{"balance_bias": true, "head_dim": 32, "init": "uniform", "init_std_down": 0.0, "beta1": 0.9, "max_grad_norm": 1.0, "schedule": "wsd", "decay_shape": "linear", "train_tokens": 309400000}
Below are experts of layer 2 (counted from 0) of a mixture-of-experts language model. Rows are named router (the router's row for the expert), gate (a neuron's input weights, with its number), up (a neuron's input weights, with its number) and show model dimensions 64-127. Each number is 128 + 32 x the weight over its row's rms, rounded and kept within 0 to 255.
Before each expert's rows: "mostly gets" lists some tokens that are sent to it at least half of the time. This comes from a sample of Wikipedia text that the model never trained on.

# expert 0
mostly gets: " University", " The", " Mor", " Army", " who", " Force"
router [137 154  62 123 184 117  74 101 168 155  60  91 132 121 116 109 120 123 124  90 117 110 111 113 139 191 142 155 123 189 138 159 187 120 132 116  61 139 175 114 118 168 135 127 109 125 153 111  94 132 153 139 128 170 123  92 142  92 132 180  96 108  98 154]
gate0 [ 66 117 168 120 142 149 125 102 124 146 137 158  92 168 104  82 116 146 158 162 179 150 144  31 156 201 139 105 154 126 143  99 178 122 123 121 127 135 117 134 146  88 154 145 193 140 143 115 126 131 134 112 138 122 107  91 134 157 110 120 201 183 125 146]
up0 [125 195 141 111 114 143 161 107 123 134  92  68 103  82 164  79 184 152 104 122 166 125 130 143 133 107 131 150 123 108 118 155 144 153  99 142 129 200  64 139 166 168 144 159 132 102  96 160 175 127 144 115 119  89 112 117 127 110 125 112 119 156 104 142]
gate1 [118 123 166  83 145 135  93 140  79 111 149 154 126 124 168 185 131 154 120  90  60 157 146 150 122 151 129  49 156 115 172 125 130  92 115 116 119 122 211 116 125 125  99 113 104 123  90 156 126 176  70 124 152 121 178 154  63  92 135 145 146 151 225  92]
up1 [186  57 172 111 153 174 133 107 100 143 156 123 156 105  94 113 105 110 160 168 122 141 177 154 119 111 159 127 121  85 176 105 128 125 132  85 114 148 118 113 101 122 139 163 121  71 128 135 121 196 110 165 111 145 159 106  89  87 120 107  93 112 170 171]
gate2 [135 154 115 108 133 134 124  52 164 188 145 138  83  69 116 149 119  92 122 140 122 110  82 154 128 128 180 143 156 137 129  75 115  78 170 145 173 125 134 127 182  88 165 142  68 132 101 102  79 139 132 122  71 101 146 129  86 140 146 160 127 139 143 109]
up2 [147  66 130 156 146  28 140 102 110  98 113 100  82 102 114 123 182 114 152 150 105 140  90 207  99 101  72 121 104 155 147  92 128 179 146 112 104 139 138 124 101 148 140 106 160 148 194 116  93 169 140  31  63 167 129 145 156  94 159 149  85 121 122 107]
gate3 [148 146 163 117 179  90  96  87 114 149 142 133  47 110 155 136 200 156 138 163 145 160 139  59 174 152  98 168 165 116 127 111  96 155 159 110 196 123 111 150  72 167 122 174 168 101 111 104 123  90 133  77 125 106 126 147 181 159  49 121 136  90 141 111]
up3 [168 141 136 118 106 144 170 222 102  98 162 135 143 150 196 133 112 109 135 142  82 119 143 168  76 107 196  80  96 157 112 155  99 140 128 125 108  36 103 110 113 137  74  84  80 146 143 139 185 160 115 122 169 147  72 104  96  92 145 103 147 139 123 114]
gate4 [141 123 155 125  91  83  85  75 142 107 172 154  57 144 118 136  82  84 116  88 183  94 144 121  83 133 138 114 134 126 146  92 111 158 151 119 111 168 129 109 108 124 135 113 107 146 177 117 161 116 163  98  50 122  96 109 202 129 111 112 119  92  98 151]
up4 [148 132 170 113 114 142 113 139 109 162  98 113 102 156 120  93 145 133 157 131 206 159 137  81  85 165 151 129 174 137  88 124 149 127 112  72 151 130  37 105 154 115  93 226 122 134 160 131  73 157 109 162 154  98 145 137  95 114 125 103 139 142  78 108]
gate5 [133 146 138 154  87 162  97  72  90 116 160 119 128 163 197 124  79  95 114 181 129 129 116  56 108 136 144 101 143 148 111  80 113 105  93 130 144 183 156 158  72  96 123 129 123 122 172 120 110 149 159  98 115 163 138 147 154  95 124  84 123 100 111 114]
up5 [174 104 205 153  81 165  93 111 129 107 187 168 117 158 199 109 139 130 106 143 156 149 172 126 135 141 137 139 110 118 112 113 103  70  76 116 163 181 164 166  46  80  82 125 157 108 127  74 112  95 143  97 158 191 106 124 173  75 130 154 117 114 104 142]

# expert 6
mostly gets: " B", " South", " own", " dr", " north", " Dr"
router [140 156  78 124 181 109  56  99 184 133  67 105 132 111 127  96 144 119 137  75 131 116  94  86 133 179 125 155 119 177  91 155 190 127 146  97  69 128 151 135 109 151 134 164 135 135 152 110  72 128 159 156 126 165 164 120 149  92 153 181 115 116  73 145]
gate0 [ 91 145 185 103 139 152 138 145 110 169 147  96 121  97 155  77 147 160 151 111 120 126  91 129 125 161 138 106 136 154 160 154 129 158 184 113 131  78 107 152  98 180 144 158 147 108 116 145 150 141 117 133 137  87 128 114 172  96  90  84 200 100 176 128]
up0 [140 122 104 145 130 135 145 118 105 145 111 126 185 116 142 121 128 105 128 101 100  99 204 200  90 158  98 120  91 108 145 121 173 126 115 127 170 103 150 140  69 186 109 122  57 119 142 131 131 101 142 114 221 112  72 122 144  38 190 151 106  72 101 138]
gate1 [130  56 144 126 156 138  90 135  74  69 158  84 148 132  84 115 103 150 159 180 101 178 101 129 136 166 104  83 187 163 152 123 108 158  97 115 196  73  89  81 140  98 144 189 133 119 141 108  89 119 164  77 169 132 136 170  95 122 115 206 166 178 129 136]
up1 [167 154 215 104 175 116 106 132 104  99 118 109  63 177 131 114 130 141 161 152 109 143 134 151  64 125 113 179 161 167 121 171 145  97 125  75 155 160  86 120 119 129  84 196 185 114 121  94  97 124 120 134 111 139 137 139 162 139 137 119  89  77  82 140]
gate2 [111 117 153 123  90 146 127  83 139 116 131 154 133 144  90 151 189 139  79 187 125 143 110  73 155  98 167 126 114 174 104 130  65  69 190 139 111 132 118 173 115 157 112 134 107 123  70 131 121 104 105 164  99 157 116 115 179 124  91 109 161 124 112 132]
up2 [110 115  76 154 150  75 164  54 136  89 143  96 156 160 157 158 130 128 138 131 130 127 109  82 189 171 124 159 131 151 100  85  98  65 182 112 108 102 129  97 149 122  75 158 167 134 148 115 102 133 180  82 138 111 152 113 136 116 161 142 119 123 150 111]
gate3 [107 112 138 177 101 101 161 132 134  55 138 153 139  75 110 118 135 116 117 152 188  99 141 119 145  90 141 106  97 142  98  89 138 140 124 173 124 142 147  93 170 149 170 151 180 153  93 153  61 119  60  91 131 117 150 169 143 149 105 111 113 107 116 151]
up3 [139 156 164 144 179 120 140 113 149 120 103 109 106 154 131  66 143 117  71 193 128 134 108  93 137  82  64 136 122 148  69 103 151  68  76  76 133 104 126  88 142 106 179 200 175 157  88 181 113 141 145 130  93 147 103 175 152 131  94 106 125 159 114 126]
gate4 [ 75 159 145 173 120 185 171 123 125 155 149 163 173 169 152 144 145 158 121 154 134  96 151 106 132 134 173  49 160 106  93 134  82 123 178 114 129 120 154 159 135 106 148 178 122  93 125 161  93 165 185  80 103 123 115 176 204 109 104 156 144 164 162 117]
up4 [133 139 152 128  97 138  94 141  98 124 127 175 149 118 156  81 117  80 119  57 154 190 148 149  83 112  82 121 155 142 109 100 107 148  75  97  78 114 153 144  83 140 145 100 159 186 149  87 156 129 105 112 109 114  64 100 117 127 187 117  66 119 158 109]
gate5 [ 89  94 101  63 109 125 110 172 125 100 177  98 150  99 185 178 141 176 184 132 116 117 115  81 107 104 225 132 104 100 155 165 106 157  92 129 104 156 148 101 181 178 127 161 106 105  83 162 103 106 151 174 145  80  98 164 109 113 126  77 111 141 132 139]
up5 [152 158  79 115 133 106 135 121 117 182  93 155 117 115 145 113 111 103 103  75  87 141 162 171 163 126  99 193 125 142 110  75 131  80 119 137 150  90 173 141  79  90 145 127 146 162 156 132 129 143 183 142 146 154 177 118 183 132 161 179  88  79 159  89]

# expert 1
mostly gets: " Y", " —;", " l", " De", " No", " com"
router [131 100 130 140 188  76 157 101 163  99  84 124 123 158 171 113 148 127 117 126 114 109 123  69 201 181 102 112 110 174  89 101 149  78 141 112  72 108 153 137 142 164 113 155 149  79 105  77  83  82 109 144 158 101 183 129 138 117 150 181 170 122 134 162]
gate0 [118 149 158  98 151 123 168 204 104 167 134 123 125 107 136 131  83 104 136 129  86 141 112 169  73 134 176 166 127  64  92 153  67 143 165 136 141 131 192 161 103 100 145  70 110 108 149 165  73 139  99 129 104  91  55 108  82 193 133 109  76 140 103 145]
up0 [109  68  98 145 163 103  91 104 143 126 152 169 131 100 110  97 142 182  57 176 128 139 179 125 132 117 127  84 138 121 151 148  93 143 145  85 127 100  64 160 120 121 117 128 113  75 131  89 146 165  97 156  83 128 164 144 112 176 110  93  93 121 162  72]
gate1 [130 173 134 124 141 129  83 133 128 135 160 153  82 140 112 146 138 139 111 173 111 117  71  89 163 139 131 156 165 123 166  95 171 174  93 157 132 127 112  79 142 141 182 168 164  87  94 142 154  73 143  78  82 117 102  91 208 146 126 159 121 131 151 144]
up1 [127 199 126 117  98 128 140 117 129 162 104  97 145 135 112 166 181 135 153 113 117 136  96 176 106 108 135 139 155 137 140 166 158 122 147  80 123 147 117 167 136 114 111 159 130 149 195 145 125 173 107 137 169 123  53  80 103 136  95  85  81 127 157 162]
gate2 [141 107 123 160 138 169 111 131 111 112 118  47 162 168 152 128 108 156 142 197 142 143 114  96 115 147 107  79 111 136 145  73 163 159  65 144 118 173 128 154 166 133 105 222 140 185 125 144 131  78 159 130 172  92 172  62 119 159 118 126 144 124 154 123]
up2 [ 88 114 108 129 138 102 110 111 187 126 150 110 141 113  92 116  78 121 192 103 101  98 121 158  95 145 113 161 108 131 137 147 119 135 167 102 147  56  70  93 156 127 125 170 140 155  92 124 145 125 186 148  85  80  56 166 166  92 141  90 149 152 132 197]
gate3 [121 152 127 126 138 190 156 171 121 142 149 140 118 137 131 149 141 185  99 135 160 106 142 191 162 144 161  86  83 145 118 103  98 137 171 161 188 114 104 119 197 124 147 188 172  91 107 143 106 188  99  80 127  36 135 126 187 183 157  83 177 127 148 117]
up3 [ 92 130 125 124 166 139  45  90 123 161 157 181 132 107 105 104 116 155  97  79  93 111  90  96  91 141 154 118 117 114 150 194  92 159 101 105 176 104 122  95 139 102 101 167 148 138 167 118  84 174 113 119  93 120  82 119 148 135 141 112 162  73 138 127]
gate4 [123 152 158 115 127 132 147  96 126  77 189 155 188 152 148 154 158  96  57  98 120 121  71  59  73  81 164 105 120 186 104  82 100 148 116 127 109 115 125 143 171  83 107 167 134  68 142 104 109 121 109 123 109  53  79  78 132 118 167  89 111 130 153  95]
up4 [155 136 149 146  82 147 120 134 125 125  89 103 151 149 162  53  97 158 149  73 158 182 168 132 159  95  50 155 144 133 114 194 125 164 138 137 147 181 196 101  73 125 208 124 120 119 140 158 147 104 109 118 155 130 126 127  72 170 115 140 171 141  63 191]
gate5 [ 98 122 150 201 109 183 212 124 136 139 150 139 175 111 208  60 162 146  89 120 116 125 104 114 179 159 125 145  28 152 104 118 147  99 111  80 117 130 157 125 156 134  66 168 147 123  97 115 132 124  88 140 151 111 128 131 152 106 186 143 155 126  98 124]
up5 [139 156 135  98 112 144  63 129 111 181 114 148 100  97 139 188 101  82 162 162 165  94 150 141  78 133 122 128 113  89 133 104  89 124 131  90 116 149 163 113 106  62 177 100  56 163 158  97 142 107 124 107  69 137 108 181  83 127  77  84  84 123  90 139]

# expert 8
mostly gets: " cont", " sc", " At", " Sc", " life", " home"
router [139  87  86 167  73 106 168 126 133 104 105 173 135 132 134 134 150 100 117 120  71  91 104 116 151 157 102 115 136  95  97  74 173 159 109 192  98 139 148 135 124 115 110 119  74 170 162  88 101  72 123 147  73 139 121 114 126 138 143 160 124  96 105  98]
gate0 [139 165 168  96 122 114 121 110  52 111 123 100 168 131 168 133  94 131 115 158  56 197 116 131 108  56  62 128 124 115  91 120  99 109 138 131 125 120  99 163 118  77 147 130 195 119 162 155 135 147  78 126  94 136 118 116  86 204 121 104 134 143 117 140]
up0 [149 158 128 125 171 127 145 105 164 118 147 116 151 135 143 109  83 111 128 171 108 106 168 190  85 110 102 217 125  98  77 136  96  84 154 121 146 116 154  86  83 138 114 132  83 159 125 122 143 212  91 169 107 172 143 153  61  98 122 100  87 117 115 167]
gate1 [112 164 145 152  73 159 153 145 164 164 190 162  85 139  83 105 170  96 142 114 113 111 183 144 133 121 154 105 130 148  91 113 120 146 124 159 119 173 210 178 150 144  90 139 113 106 182 187 136 132  91 110 131 144 131 161  99 229 112  99 159 125 139 132]
up1 [168 169 127 161 133 105 183 144 140 117 152 112  80  81  81 156 122  77 122  81  92 129  92 127 126 136 134  91 109 123 117 106 108  75 122 200 155 144 170 139  84 125 123 137 143 172 142 124 125 121 159  89  95 151  60 134  89 134 139 115 121 121 105 141]
gate2 [119 165 160 133 123 125  97  96 128 136 191 100 108  94  89 150 136  98 144 145  80 148  94 155  94 114  95 114 169  77  79  99  78 176  83 114 151 164  83  68 106  88 168 171 147 123 162 131 128 106 102 192 123 121  72  81 151 154 117  81 164 132 155 123]
up2 [102 136 108 139  73 126 131 120 115 100 122 173 104  93 103 140  89  83 111 122 113 113 146  73 109 159 128 114 145  94  78  82  76 167 117 129 147 148 100  86 134 101 157  95  78  83 137 139 150 109 121 162  64 174 128 127  86 215 141 139 115 159 112  68]
gate3 [129 128 111 186 157  86 109 165 117 185 110 135 138 120 118 172 177 119 108 148 104 126 121 139 175 135 160  91 139 114 130  68 182 127 161 146 134 230 129  93 117 120  82 167 157 120 147 155 139 116 108 194  84 150 166  86 137 214 152  68 149  93 134 128]
up3 [118 179  72 136 147 159  94 126 104 181 124 113 155 141 163 109 105 117 156  79 132  84 113 142 126 156 119 107 117 119 129 137 131 208 113  31 123  91  69 132 168 132 157 195  69 101 109 139 120 180 154  60 135 137 126 121 173  94 138  96 111 145 113 175]
gate4 [120 139 160 133  76 108 152 169  46 121 110  75  92 152 105 116 108 137 108 214  70  85 124 117 119 163 137 104 133 106 135 103  98 137 150 114  89 110 157 115 139 109  96  72 130 116 138 157 153 117 218 116 102 102 106  88 187 168  99  91  98 121 116 167]
up4 [106 119 157 109 134 152  87  84 179 140 185 112  83 122 185 138 128 157 111 123 168 163  97 153 142 132 120 127 152 108 131 135 139 149  45 142 156 139 100 158 106 178 123 200 158 114 150  98 122 132 107 121 166 129 160 135 157 128  77 138 145 178  91 112]
gate5 [152 110 114 157 102  91  91  92 135 186  87 123 125 132 151 149 175 170 104 152 142 150 200 130 105 135 145 112 130  66 178 206 108 157 134 150 123 181  31 126 128 127  93 106 157 172  63  88 123 104 131  95 151 145 102  82 130 126 120 106  86 109 178  95]
up5 [102 113 148 108 109 151 162 158 157  83 100 125  75 131 132 105 110  93 106 136 160 155 147 117 161 128  75 125 119 109 101 102  72  88 208 127  96  97 133 157  85  94 129  97 204 119 140 148  73 138  31 137 132 129 162 155 115  94  92  98 119  82 165 123]

# expert 10
mostly gets: " World", " Ad", " well", " dis", " Air", " qu"
router [163 112  71 180 184 107 164 109 210 126  52 126 115 104 137  89 134 109 157  95 105  97 122 118 142 171 113 143  90 140  96 121 182 100 147 160  83  91 151 174 143 136 100 154 148 117 141 107  85 122 141 160 135 121 149  81 114  80 124 190 127  90 130 140]
gate0 [125 119 113 159  87 166 126 154 103 109 163 139 137 135 170  81 134 151 200 106 126 111 144  96 174 144 149 168 115 114 152  98 151 162 150 135  92  99 140 162  57 162 120 149 161 117 114 144 105 170  72 148 149  70 208 115 136 114 153 131 174 117 111 165]
up0 [107 145  88  89 113 126 128 155 147  86  96 109  90  66  74  75  78  94 150 101 112 136 102 168 119 131 153 145 135 171 106 144  70 124 188 140 159 118 172 108 175 133 141  28  93 170  98 150 130 129 105 155 144 145  74 128  54 160  64  78  78 119 107 130]
gate1 [137  95 168 148  92 134 149  85 118 138 154 133  87 144 176  97 154 123 170 159 160 101 160 140 166 169 123 117  37 108 107 143 138 122 199  92 148 149 117 203 124 115  92 165 228 107 120 146 142 194 121 157 135 160  69 138 125 176 119 172 156 105  78 130]
up1 [145  89  98 168 150 158 151 181 114 113 156 167 103 116 134 121 136 174 153  96 180  96  88 145  89  91 116 124  97 127 147  95 115 102 176 122 143  99 130 150 127 147 112 146 189 131 134 104 116 115 122 161 161 151 133 121 150 139 170  94 138 136 138 164]
gate2 [103 122 141 136 137 151 167 148 131 143 136 118  91 146 139 158 127 141 100 117 107 170 139 171 125 105 156 102 109 145 106 153  64  84 132 107  88 152 164 147 148 101 161  70 141  39 151 111 118 169 104 123  70 135 123 131 181 150  72 113  99 113 111 155]
up2 [186 146 150 105  93 114 123  94 143 166 164  96 151 135 118 162 157 129  77  78 145 114  93 143 143 130 154 142  82 118  99 152 129 152 109 144 150 115 116 119 172 119 204 173 148  66  90 113 146 191 108  80 148 109 130 138 100 136  63  57 181 129 118 165]
gate3 [162 123 135 117 100 162 152 161 170 129 113 152  77 152 141 108 111 130  82 134 175 128  99 113 119 135 135 148 148 140  72 162 178 112  87 168 140 211 158  98 122 108 131 153 139 170 109 151 149 117 143 198 200 108  86 127  88 141 136 146 151 139 161 114]
up3 [108 153 142 122 158 158 134 175 121  97  90 101 105 188 115 169  75  85 108 174 136 125 142 147  82 125 116 146 139 207 153 155 155 132  39 144 121  75 151  98 172  88 118 133  93 154  99 148 174  75 134 155  67 103 170 130  64 106 121 161 112 157 120 157]
gate4 [136 108 124 170 118 155 114 125 137 103 132  73 123  90 205 138 142 152 212 113  85  99 148 124 136 103 167 126 131 124 110 118  75 181 123 166 146 124 137 165 100  92 136 168 138  92 178 110 101 157  96 123 121 118  94  87 118 154  92 146 132  81  99 107]
up4 [108 109 188  75 143 129  94 113 108 136 114 170 159 148  47 108 110 156  75 134 165 141 135 165  84 143 125 104  84 100 131 114 156  94 107 107 109 193  92 137 137 149 133 125 137 105 108 134 200 184  82 157 170 136 140 131 152 115 163  76 139 138 196 139]
gate5 [ 76  64 119 162 149 137  79 141 115  79 123 153  88 126 168  73 141 124 196 138 111  75  82 112 159 173 166 113  86 155 165  93  66 121 143 115 135  97 175 118 144  77 135 179 175 160 113 141  76 138 162 158 221 124 156 119 172 111  69 158 102  90 122 167]
up5 [ 67 115 128  35 173 130  93  68 106 147 130  99  99 129 103 133  90 144  37 158 121 136  95 118 112 141 113 109 139 145 162 204  92 206  96  92 134 187 118 117 122 138 136 143  90 140 151 102 133 121 147 112  77 111  60 145 152 133 159 132 130 152  97 143]

# expert 2
mostly gets: " film", " fl", "″N", " football", "olog", " Que"
router [144 151  74 179 120 102 103  80 131 133  77 110 193 113 123 101 161 122 150  54 110 129  84  92 142 181 103 126 112 153  84 114 174 102 107 157 108 106 152 148 119 139 132 141  84 127 180 111  75 133 169 121 162 134 145  99 108  63 169 134 128  98 131 131]
gate0 [168 105 176 146 151 175 192  98 140  84 133 105 137 122 149 121  95 128 140 100 144 135 114 149 101 109  59 167  82 126 129 125 101  69 148 202 146 162  64 167 112  50 135 164 171 113 161 124  88 164  96 134 107 128 168 108  94 109 123  71 125 173 169 104]
up0 [115  85 158 171 160 130 147  74 119  98 100 163 155 178 178 147 177 131  89 162  95 101 121 134 180 130  87  49 141  58 133  95 144 116 151 171 143 115 117 127 117 127  83 126 134  86 120 127 115  92 111 113 141  89 183  76 164 205  92 123 177  96 123 179]
gate1 [ 94  95 112 164 119  87 106 137  37 123  96 160 133 120 134 119 128 123 143 101  79  97  96 127 109 160  90 108 153 139 140  57 138 155 106 141 122 108  77 149 129  78 142 156  68 158 145 141 138 105 105 113 102 203  70  65 167 112  76 192 118 146  94 177]
up1 [112 107 105 106 102 132  99 129 157 128  80 149 142 153 142  92 184  85 116 116 123  87 102 134 105  97 159 164 206 151 108 166 112 125 143 130 154  82 122  53 132  95 147 128 112 100 129 137  67 163 199 108 146 184 136 131 173 109 150  97 170 111  66 127]
gate2 [101  98  97 149 126  73 166  86 124 114 145 140 114  63 141  93 103 155 184 133 185 172 116 127 136 147  79 168  86 137 150  91 156 116  77 103 117 102 145 149 133  94 111 195  97 119 160 139  67 134 179 136 140 121 146 141 173  64 140 145 173  91 144 114]
up2 [175  97  80  81 110 116 195 114 175 113 105 145 172 122 147 191 103 150 123 146 161  80 101  98  96  88 170 103 184 184 145 150 118  94 156 151  86  75 128 168 165 187 151  96  82 113  49 131 136 112 173 134 150  91 158  82 143 154 149 112 128 164 171 113]
gate3 [112 135 130 163 133 100 186  92 118 118 143 122 109 115 126 143 140  81  87 135 185 168 148  94 169 151 116  54 110 169 100  89 131 109 127 178 132 111 117 153 175 142 108 133 143 148 124 104 103 121 133 113 144  96 182  78 186 131 121 118 151 100 157 125]
up3 [124 180 160  55 133 111 142 142 165 129  91 125 174 134 159 116 142 108 131 134  80 112 148 168  93 100 169 132  77 176 135 146 110 120 140 135 117  99 115  88  42  80 126 180 152 154  97  99 142 114 106 111 102 124 100 129 107 131 166 172  90  82  92 128]
gate4 [160  74 178 147 112  80 132 108  69 141 118 123 171 126 128 113 144 158 119 102 143 156 144 144 173  74  85  93  86 120 133  94 106 141 121 120 113 122 143 153 140 101 112 129 104 121 117 139 176 183 161  98 159 112 105 159  68  76 170 142 150  98  88 108]
up4 [ 95 128 107 127 104 109 124 178 121  71 140 131 133 122 130 153  79 127 131 146 126 129  53 101  80 143 143 151 115 116 132 148 122 191 130 152 138 209  95 109 127 181 176 126  78 173 153 108 183  97 132 175 109 119 135 171 129 173  82 174  96 214 136 151]
gate5 [136 153  58 178 135 122 132  85 108  95 100  93 167 139 170 132 122 121 217 131 127 158 104  88 120 117 156 169 107  83 113 107 134 146 198 152 149 123 138 149 145 157 145 204 107 174 133 130 118  96 164 174 114 161 144 131 136 104 172 130 110 123 161 170]
up5 [150 149 163 148 136 130 160 135 145 120  78 139 134 101 147 128 177 107  95 134 167 159 108 142 172 129 145 199 116 133  94  79 129 159 129 183 120 114 116  58 173 132 119 209 118  87  93 142 127 101 125  60 181 102 111 100 138  87  59 155 146 174 139 141]

# expert 5
mostly gets: " City", " both", " which", " support", " club", " released"
router [118 142  83 130 171  90 101  85 200 158  83 114 109 125 130 103 154  94 139  61 117 146 102 106 155 174 124 152  96 171 114 119 188  78 131 135  93 116 191 167 114 189 127 127 131  90 153 114  71 119 156 153 152 147 154 126 115  93 176 187 122 102 113 155]
gate0 [196 182 157 130 150  93 130  92 154  79 130 169 126 120 131 136  88 149 146 127 128 141 138 148 156 113 129 127  67 169 128  94  86  88 138 162 172 146  94 138 130 143  45 125  99 154 153 124 148 132  70  61  95 128 141 160 113  83 125 155 157 111 111 168]
up0 [118  87 134  82 153 125 137 171 146 123 130  85 117 151  98 102  86 127 145 106 111 100 167 213 114 104 155 170  79 117 145 118 162 138 154  53  88 134 120 185 156  99 165 145 166  62 110 110 129 160 173  91 177 152 105 104  64 117 162 134 109 104 146 173]
gate1 [ 73 148 140  93 125 106 131  98 101 161 121 112  87 132 190 124 116 128 129 110 102 137  97 238 130 140 158 148 132  89 108 131 104 109 118 148  92  78 132  99 136 111  97 113 119 205  97 153 133 151  79 143 129 143 183 140 168 192 153 111 129 142 108 152]
up1 [194  84 173 104 120 131  91 122  93  93 164  77  97 144 114 123 121 180  77 175 143 131 145  92 142 137  74 120 176 124 107 144 122 191  83  99 162 158 121 157 108  91 176 107 171  95 141 122 138 113  87 141 175 124  94 155 127 102 161  76 133 130 123 118]
gate2 [124 117 137 168 119 114  97 113 104 147 155 163  80 113 184 122 194 181  85 156 188 119 142 154 129 132 109 119 105 105 202  88  87 141 113 100 152 127  97  73 166 101 140 178 135  74 122 131 142 130  74 150 173 130 150 115 140 106 104  85 156  68 196 207]
up2 [179 118 160 103 121 132 150 122 141 117 136  49 136  71  89 180 101  88 156 179  98 109  95  86 121 153 166 153  95 142  76 127 110 160 202 112 142  26 134 170  98 119  89 166 131 130 149 145  99 134 134 122 155  81 185 134 161 176 143 119 149 127  99  91]
gate3 [182 137 117 158 188 137 123  85 110 106 100 152 103 124 122  82 147  63 217 121 104 128  92  74 125 131 157  74  85 144 122 137 128  98 181 133 143  83 115  99 170 123 118 180 151  91  66 122 124 176  93 151 164  91 128 148 158 137  93  91 147 107 130 163]
up3 [157  90 100 169 155 110 101  89 148 141  87 120 191 116 130 121  98 172 116 111 135  85 124  97 153 146 130 117 110  53 169 159 160 158 119 135 186 140 152  84 117 108 182 174 112 130 127 107 100 113 152 173 176  92 138  90  61 140  64 167  78 100 139  81]
gate4 [108 171 137 155 146 115 120 108 118 148 132 180 120 141  88  78  71 186 122 107 156 145 171 125 164 147 159 133 226  93 122 118 165 144 118 100 116 180 142  95 114 160 112 132 122 134 133 137  61 144 238 103 151 160 190 134 115  90 173 140 131 117  87 117]
up4 [ 93  76 154  64 122 154 124 145  78 110 147 119 180 128 112  83 127 194  81 133 108 130 126 151 126 116 187 152 108 133 169 115 112 118 148 156 110 174 200 169  73 104  83  58 193 144 177 145 107 116  90 105 107 101  58 139  95  91 107 135 155  84  60 104]
gate5 [ 93 163 171 138  93 156 117 120  59 170 130 103 153  95  67 133 125  85 184 137 123  83 132 105 124 145 129 136 116 121  97 135  52 156 185 167  80 122 147 103 222 171  65 196 116 168 127 129 174 121 114 148 147 137 102 158 152 138 144 161 135 128  94 184]
up5 [161 125 106 126 121 123 118 123 134 113 118 220 129 120 108 115  89 167 107 172 146 158 147  96  93  96 153  77 187 150 120 141 195  38 104  85 144 152 127 126  89 134 115 135  95 131  53 103 120 137 133  77  96 174 112 180 172 121 154 104 100 101 172 186]

# expert 11
mostly gets: " de", " species", " def", " war", " these", " water"
router [ 92 105 181  74 121 167 152 165  73 113 175 158 129 120 169 148  88 154 105 195 129 129 184 138 100  77 123 116 148 107 127 106  59 122 128  70 152 162  89 111 150 111 128  96 139 108 117 161 188 151 100 111 136 109 129 186 102 162  86  55 130 182 170  97]
gate0 [ 65 101 171  63 175 148 138 126 145 140 144 110 136 184 122 124  79 109 145 149 142 125 130 137 118 133 118 103 116 172 135 166 129  97 127 128 126 152 144 118 187 103 159  91 175 142 124  61 101 166 140 114 142 149 151 205 142  95  90  63 113 169 187  84]
up0 [ 83  95 127 151 139 117 109  54 114  97 107 154 107 114 187 119 127  99  97 142 137 117 106 124  97 183 114 136 134 122  87 125 126 140 145 147  99 183 134 111 118 158 139 110 191 111 110  99 151 110  94 154 199 125 135 161 185 124  75  87 155  88  80 143]
gate1 [135  63 133  88 138 162 139 184 140 158 100 181 134 191 156 188 110 167 106 155 153 180 105 103 107  93 107 161  76  70 121  71 147 155 198 158 150 101 123 190 125  87 120 135 140  71 109 124 141 152 137 100 147  76 128 109 104 161 117 143 142 180 122 118]
up1 [130  99 209 144 122 105  94  85 125 135 129  50 156 129 103 107 163 165 108 121 148 124 162 116 155  99 135 130  97 119 162 128 166  45 113 220 167 168 117 145 158 175 148 174 142 141 113 130 103 128 121  94 163 157 120 147 152  94  84 163 126  92 140 161]
gate2 [139 132 152 134  84 148  94 148  93  70 148 167  93  95  61 185 132 167 183 166 118 175 120 173 103 130  82 121 148 145  86  93 127 145 179 143 169 193  88 149 156 107 120 144 182  89 154 102 191 121  56  80 104 118 129 147 142 144 107  40 102 143 151 133]
up2 [142 114 161 134 129 140 128 120  87 162 133  58 156 144  95 167  69 128 159 125  98 180 152 143 190 142 103  99 114 105  98 125 173 103 175 157 140 139 153 170 184  69 131 146 120  87  77  76 190 125 186 136 108 181 126 137 104 147 133 137 132  71 112 121]
gate3 [101 195 189 133 180 192 194 107 113 151 142 122 138 178 141 110 152 145 129 159 132 143 163 110 135 113  83  90  89 145 124 106 112 133 148 100 158 102 147 124 128 122 134 131 145  55 105 103 189 133 121 159  90 154 134 176 113 122 141  79 180 122 178  89]
up3 [ 99 114 128 113 145 171 106 107 131  55 176 159 138 122 137 101 181 144 114 162 108 152 106  86 165 116 144 152  74 120 151 113  91 124 115 133 148 139 111 174 195  92 162 123 164  68 140 129 141 117  82 135 148 153 161 110 147 130 100  92 160  77 154 106]
gate4 [140 128 165 133 138 166 174 206  84 157 165 134 122 142 144 116  74 110 163 158 142 110 132 159 143 131 137 144 153  89 121  43  90 105 142 123 132 152 119 193 140 139 132 101 126 140 135 161 161 145 192 129 207 119 121 133 125 117 132 148  79 131 120 148]
up4 [158  72 120  95 171 152 154 109 143 105 166  99 154  86  78 101 143 149 139 168  92 163 159 153  85 115 117 154 100 110 100 138 198  80 124 164 124 101  95  65 134 119 138 144 103 125 118  85  97 187 151 172  81 153 147 146 132  81 118 175 127 157 138 135]
gate5 [ 73 130 110 119 174 191 105  93 125 128 132 138  96 132 118 195 118 146  96  91  92 134 158 165 116 134 101 133 144 129 141 118  92 121 106  89 121 143  75  95 135  77 135  98 145 163 144  96 161 116  71 134  70 144 106 108 135 153  84 154  95 106 101 126]
up5 [139 119 146  67 150 132 121  99 149 122 141 107 156 124 149 145 100 134 101 114  62 164 179  98 122 102 205 119 156 146  90 142  98 103  69  87 134 182 174 127 145 147 122 100 122 154  57 159  70 181 138 144 162 147  73 123 111 117 131 127 153 186 144  85]